{
  "num_hidden_layers": 13,
  "hidden_size": 224,
  "n_experts": 16,
  "experts_per_token": 1,
  "d_expert": 224,
  "d_shared_expert": 0,
  "hidden_act": "swiglu",
  "moe_layers": [0, 1, 2, 3, 4, 5, 6, 7, 8, 9, 10, 11, 12],
  "router_score": "softmax",
  "normalize_top_k": false,
  "routed_scale": 1.0,
  "balance_loss": 0.000875,
  "balance_bias": true,
  "router_logit_norm": 2.0,
  "init_std_router": 0.0206,
  "lr_router": 0.000572,
  "vocab_size": 32768,
  "norm": "rmsnorm",
  "norm_eps": 1e-05,
  "tie_word_embeddings": false,
  "optimizer": "muon_variant",
  "learning_rate": 0.0118,
  "beta1": 0.9,
  "max_grad_norm": 2.0,
  "batch_tokens": 65536,
  "max_seq_len": 768,
  "train_tokens": 364100000,
  "max_steps": 5556,
  "dataset": "wikipedia_en"
}
Below are experts of layer 2 (counted from 0) of a mixture-of-experts language model. Rows are named gate (a neuron's input weights, with its number), up (a neuron's input weights, with its number), down (a neuron's output weights, with its number) and show model dimensions 0-111. Each number is 200 + 30 x the weight over its row's rms, rounded and kept within 0 to 999.
Before each expert's rows: a language model's description of what the expert responds to. This comes from a sample of Wikipedia text that the model never trained on.

# expert 4
It responds to: Mid-word name fragments. Word-internal pieces after an initial capital or letter in names and rare words, such as Guine, Jew, es, as, um, in Guinea or Setophaga.
gate0,190,196,210,227,164,225,234,166,189,163,226,187,207,266,207,193,211,208,193,215,258,203,177,165,167,201,236,193,190,244,151,215,189,213,210,243,231,195,192,250,215,237,206,222,243,230,206,166,196,237,213,222,226,145,244,190,138,251,215,191,157,179,127,206,235,233,202,223,241,175,207,198,205,246,242,199,177,185,216,222,201,259,164,211,251,208,186,189,161,234,203,253,209,213,175,157,165,163,183,198,177,165,186,264,167,180,177,180,156,185,160,178
up0,173,183,130,206,226,183,234,179,214,190,206,164,250,232,231,168,122,204,230,215,206,204,204,210,179,216,228,234,166,179,162,182,210,180,200,202,167,189,225,214,176,222,193,180,177,216,208,165,203,207,201,221,269,191,194,180,181,236,174,224,169,188,168,198,268,267,150,154,202,172,195,198,197,226,208,222,218,177,221,164,202,199,190,201,187,262,233,161,185,184,187,216,132,243,168,170,207,207,202,184,245,143,181,278,238,191,229,166,182,239,168,230
down0,193,196,234,223,187,192,203,208,200,210,219,151,164,235,229,188,188,232,223,209,200,165,176,236,194,189,203,124,202,157,204,185,260,143,240,205,167,226,181,193,119,231,199,169,134,191,209,207,193,229,210,220,205,240,176,208,206,210,180,213,190,196,186,212,146,216,172,205,156,206,235,164,195,197,233,182,263,192,211,237,171,168,182,209,239,184,216,166,258,220,188,194,196,200,196,181,178,220,173,171,185,202,202,270,181,140,193,187,176,180,166,187
gate1,228,131,231,194,182,208,226,203,213,269,169,216,269,120,191,220,218,199,182,180,210,215,184,227,181,229,231,256,176,253,182,194,225,146,242,228,191,209,205,265,221,160,205,208,231,241,191,205,153,272,199,185,220,180,254,196,172,206,245,186,167,193,200,178,216,222,170,181,211,193,182,270,188,225,232,182,217,187,189,192,234,227,211,215,198,220,256,224,200,164,197,188,252,243,232,211,194,209,178,206,165,194,235,289,251,210,200,199,179,215,155,184
up1,217,214,189,149,167,241,216,224,230,154,221,187,195,150,154,214,208,225,191,199,200,212,222,181,260,215,188,214,221,217,158,199,203,122,211,190,196,180,297,158,248,179,183,215,261,266,170,170,222,235,123,226,176,230,195,199,165,174,235,225,210,220,170,169,206,203,186,209,183,230,210,253,241,188,232,196,221,170,178,194,212,235,184,183,201,182,234,177,197,193,204,225,210,211,223,246,148,188,209,204,253,165,203,178,227,210,167,219,179,196,261,210
down1,194,187,186,220,176,276,172,255,229,224,212,229,232,209,186,247,203,218,141,218,228,221,223,182,213,189,224,225,213,190,198,272,172,224,158,233,214,165,214,206,168,181,234,226,191,240,196,216,154,181,218,194,174,167,240,197,215,249,158,220,225,200,217,190,211,196,176,140,224,155,182,211,234,174,158,186,184,193,198,198,201,179,227,200,201,193,186,195,224,189,274,220,204,222,180,182,223,263,200,165,212,202,180,189,213,178,185,176,235,205,237,217
gate2,205,209,232,208,188,220,166,254,171,199,216,135,161,241,234,183,167,145,210,214,264,216,194,238,177,206,157,184,236,158,179,145,178,221,217,157,162,193,213,230,185,168,168,197,243,147,218,115,214,224,191,154,191,209,170,170,181,159,236,214,247,144,227,169,210,240,204,181,178,215,167,223,191,195,197,241,224,171,255,230,198,189,208,278,202,212,197,186,191,209,227,175,216,228,189,194,192,196,227,194,195,187,184,197,162,218,181,197,196,207,195,247
up2,232,163,175,168,189,203,160,153,242,224,216,203,209,214,169,201,217,209,206,186,192,166,284,181,202,195,215,190,203,199,163,198,185,120,206,187,245,210,185,194,156,176,224,253,211,191,207,224,185,188,181,212,196,233,234,175,168,197,212,215,220,243,187,267,216,157,174,146,211,133,194,169,179,205,187,217,176,208,176,183,169,205,191,175,201,176,231,211,219,189,240,163,171,160,207,208,176,146,149,155,224,192,200,213,220,182,205,219,181,120,178,183
down2,158,190,171,179,266,272,153,186,166,230,174,208,176,208,211,204,199,258,215,278,236,250,213,223,227,216,239,252,213,184,167,215,190,219,202,267,226,158,211,210,185,206,179,178,241,195,167,155,222,204,201,157,183,201,174,229,242,265,184,249,240,148,151,217,159,207,168,203,225,168,215,231,187,184,169,198,176,236,165,220,224,201,206,241,210,190,192,192,240,249,200,164,168,171,183,191,158,215,242,277,206,264,186,195,175,223,171,193,206,128,171,205
gate3,176,208,211,153,217,179,205,174,259,191,214,219,215,242,135,189,195,158,160,190,175,175,215,243,191,193,197,160,185,228,257,167,237,176,187,184,151,206,177,188,205,194,192,211,192,253,195,175,160,216,164,231,237,234,244,264,199,223,276,219,238,230,211,174,190,180,208,165,167,194,179,212,207,196,205,188,195,222,213,159,196,150,180,185,184,166,200,178,172,194,150,215,166,207,201,189,225,185,174,222,184,152,240,260,191,216,254,202,212,201,191,123
up3,190,158,156,247,156,208,193,257,188,212,173,193,210,235,192,241,168,224,236,211,239,210,191,206,238,204,139,182,204,204,173,251,167,252,216,181,215,132,227,226,238,181,252,209,210,183,201,218,221,172,204,226,207,134,142,158,113,185,161,203,214,143,175,180,218,221,216,259,209,215,197,169,238,227,206,234,231,170,185,190,158,283,233,181,219,213,218,183,200,183,213,249,206,134,186,176,191,176,245,226,192,279,189,204,205,176,114,242,168,227,145,222
down3,219,190,186,218,161,187,186,219,191,186,210,166,188,216,236,220,196,220,194,192,169,233,181,204,254,212,213,184,187,137,149,214,146,191,231,141,272,185,213,199,243,167,174,204,189,165,176,178,258,183,156,222,183,144,161,154,183,197,224,122,244,209,213,175,239,194,221,192,209,207,271,156,222,184,221,241,203,223,233,180,239,249,232,229,199,210,243,188,162,171,169,232,254,235,188,230,229,206,213,246,168,239,204,225,170,139,202,231,167,213,263,211
gate4,212,189,181,180,172,211,214,179,234,182,218,202,209,199,153,184,168,165,195,190,180,169,243,166,180,223,183,241,200,202,131,269,215,263,208,151,197,228,246,222,161,195,182,192,182,226,191,200,193,198,199,232,195,204,217,196,247,261,189,215,221,176,158,236,290,254,216,188,184,177,211,230,203,181,202,169,117,172,186,179,216,257,211,205,181,233,210,203,204,179,135,187,182,210,152,201,215,273,212,183,275,188,245,209,234,207,226,266,146,207,191,192
up4,182,154,201,179,191,190,205,164,208,230,269,185,199,232,185,151,163,181,185,204,173,187,222,188,191,199,258,232,208,219,147,196,192,159,197,196,186,193,171,231,179,214,227,175,137,184,204,234,222,196,217,170,122,201,219,206,250,235,208,135,189,181,230,197,220,215,150,192,257,196,149,157,183,257,175,146,201,138,170,121,194,234,182,233,202,262,249,196,202,207,189,191,180,171,193,200,215,180,133,135,187,196,216,204,219,162,189,279,199,211,165,199
down4,199,176,211,148,238,212,182,197,202,177,182,210,148,215,265,162,154,174,162,201,203,158,184,205,187,184,217,218,201,169,190,212,192,169,248,229,173,229,180,152,224,217,211,181,206,182,188,242,205,174,187,213,229,222,216,224,216,204,266,213,136,228,204,230,230,202,139,165,224,158,198,204,194,215,218,207,164,137,198,215,196,164,209,170,239,234,214,201,200,183,242,210,204,253,202,220,176,202,209,69,160,178,226,221,283,211,219,224,174,186,156,191
gate5,231,203,162,192,236,133,160,205,177,183,194,218,262,163,182,224,207,193,205,206,194,175,265,141,207,183,216,179,143,227,170,198,190,132,189,182,245,206,205,207,247,170,193,209,199,266,195,177,189,211,183,189,201,206,150,175,233,141,214,201,183,201,133,174,132,197,170,209,192,280,212,217,231,235,163,189,191,188,158,214,209,202,211,184,231,189,192,203,146,194,221,208,213,239,219,204,173,204,115,239,208,171,187,186,227,209,244,186,189,144,209,204
up5,233,171,227,210,198,177,183,202,190,247,202,197,183,223,228,218,179,233,256,177,239,207,190,230,227,158,175,200,187,189,183,153,188,231,193,177,195,181,230,219,218,180,191,171,208,199,229,212,178,213,170,209,216,228,189,204,153,155,220,173,181,199,207,184,233,231,218,224,216,194,224,199,179,197,159,226,250,177,185,205,175,234,236,165,184,247,234,240,194,213,140,166,197,173,182,245,218,135,243,191,188,183,216,249,208,198,216,173,247,178,208,244
down5,218,232,175,252,181,190,195,210,193,204,242,192,244,201,238,151,204,254,196,221,227,207,203,212,189,199,217,184,181,196,198,208,210,196,209,126,212,217,213,251,162,108,192,214,204,219,151,195,201,204,163,175,183,200,220,212,194,157,211,208,189,179,269,199,184,220,145,210,153,202,226,133,147,213,188,236,225,173,217,204,204,238,205,172,225,195,141,159,232,222,165,193,218,234,201,200,173,152,208,176,229,208,220,190,205,188,177,156,219,260,200,225
gate6,161,180,237,188,192,229,209,210,178,224,136,206,223,213,191,232,216,182,149,234,216,167,183,224,166,204,220,200,228,178,224,191,246,222,232,181,163,172,148,177,189,179,226,113,185,183,159,220,204,207,186,181,238,167,197,190,220,179,166,217,207,224,146,173,197,218,215,207,214,215,233,187,155,177,203,233,191,197,250,182,224,190,239,221,273,193,224,232,193,183,159,142,207,194,226,240,214,167,191,228,272,168,203,249,230,218,174,160,182,147,199,191
up6,184,195,218,182,191,177,152,200,237,183,165,206,248,197,238,244,231,215,157,195,230,214,180,201,207,239,240,146,232,197,183,228,238,186,206,175,157,172,178,207,207,186,182,142,194,221,171,184,221,188,203,206,227,219,197,170,200,176,181,210,183,251,200,167,206,207,206,166,192,208,186,226,155,185,212,232,223,162,227,221,209,202,191,225,214,168,195,227,190,240,196,185,176,234,237,211,221,176,202,267,269,251,182,183,218,202,205,167,180,178,160,183
down6,205,155,235,179,202,167,177,188,157,230,199,217,203,178,228,206,192,222,219,170,175,203,213,223,173,164,164,192,221,146,188,212,220,148,224,152,221,218,223,281,226,162,197,195,194,183,228,178,214,204,210,176,235,200,220,199,224,232,127,280,185,235,180,220,174,267,201,195,148,177,259,205,203,203,191,214,220,193,244,223,215,166,247,238,224,177,212,200,221,152,253,186,186,173,206,184,162,164,190,165,186,275,186,232,166,233,165,204,198,201,211,211
gate7,216,217,225,188,227,244,183,186,175,196,195,155,205,184,227,203,206,211,262,188,199,205,193,196,243,172,177,151,180,166,208,161,187,180,179,181,205,183,192,150,170,207,187,223,203,199,214,178,181,172,191,155,173,189,215,188,181,269,205,180,222,167,233,204,208,235,172,218,169,215,191,221,209,131,159,205,213,149,208,218,257,219,222,231,203,181,221,221,215,187,180,204,233,145,207,213,239,211,254,190,165,284,200,237,176,193,149,167,222,206,280,219
up7,196,246,153,167,198,182,260,156,215,186,220,230,170,159,231,227,215,184,249,211,238,174,184,211,159,194,186,216,264,209,214,220,216,209,160,173,208,200,200,203,196,209,140,204,149,211,182,232,225,172,227,213,222,208,197,234,234,237,223,244,213,186,208,237,222,218,219,181,175,185,181,206,165,224,228,238,245,185,227,183,147,159,215,242,163,152,209,138,182,233,199,194,178,204,162,133,202,229,239,196,209,213,120,180,204,235,208,181,212,188,228,145
down7,234,206,259,221,198,243,244,171,171,169,205,195,205,266,243,142,179,260,230,222,190,205,226,206,187,213,210,145,205,165,216,155,169,161,157,163,159,163,160,199,207,171,201,234,188,229,163,224,182,173,217,202,233,227,211,193,266,204,165,174,216,187,261,162,192,195,221,201,183,173,160,200,236,185,238,205,228,176,169,186,244,158,216,205,204,190,213,213,193,160,209,202,231,228,203,217,238,213,221,161,197,204,221,249,192,185,218,130,218,175,175,201
gate8,243,236,229,218,209,201,178,300,146,225,185,230,188,219,165,203,177,175,198,223,165,221,166,175,223,189,195,193,185,234,227,157,153,248,255,179,170,156,219,187,220,205,213,202,171,212,171,244,226,194,180,183,187,205,250,209,235,248,180,201,201,214,161,231,153,155,120,137,221,214,195,207,191,203,165,248,216,196,169,241,153,212,190,284,202,243,188,203,280,193,170,176,188,195,261,221,203,187,159,189,184,170,217,178,260,213,206,199,225,211,145,224
up8,152,224,195,189,169,216,235,240,171,224,187,196,198,224,211,171,199,165,217,260,114,176,194,124,230,230,188,161,236,210,209,221,198,198,211,204,149,215,151,224,245,174,217,205,190,197,227,238,285,177,206,216,200,228,241,213,184,215,165,195,221,197,185,198,184,228,155,158,242,256,204,196,157,182,209,215,203,214,226,197,170,154,159,248,213,237,195,165,224,199,182,208,217,230,221,254,204,160,215,158,236,196,166,176,202,166,213,159,185,154,150,186
down8,238,160,227,183,168,175,175,179,160,186,233,207,206,242,260,166,204,197,184,214,160,201,263,252,235,192,162,181,177,199,205,162,195,150,217,222,229,165,162,257,200,182,193,209,195,236,164,247,205,203,206,207,172,259,267,205,196,194,209,217,216,219,225,145,193,210,182,179,217,264,191,207,225,232,196,231,230,221,209,231,121,172,191,207,211,197,202,209,193,210,250,243,209,206,221,151,181,186,172,138,132,145,165,213,248,176,193,200,199,173,146,241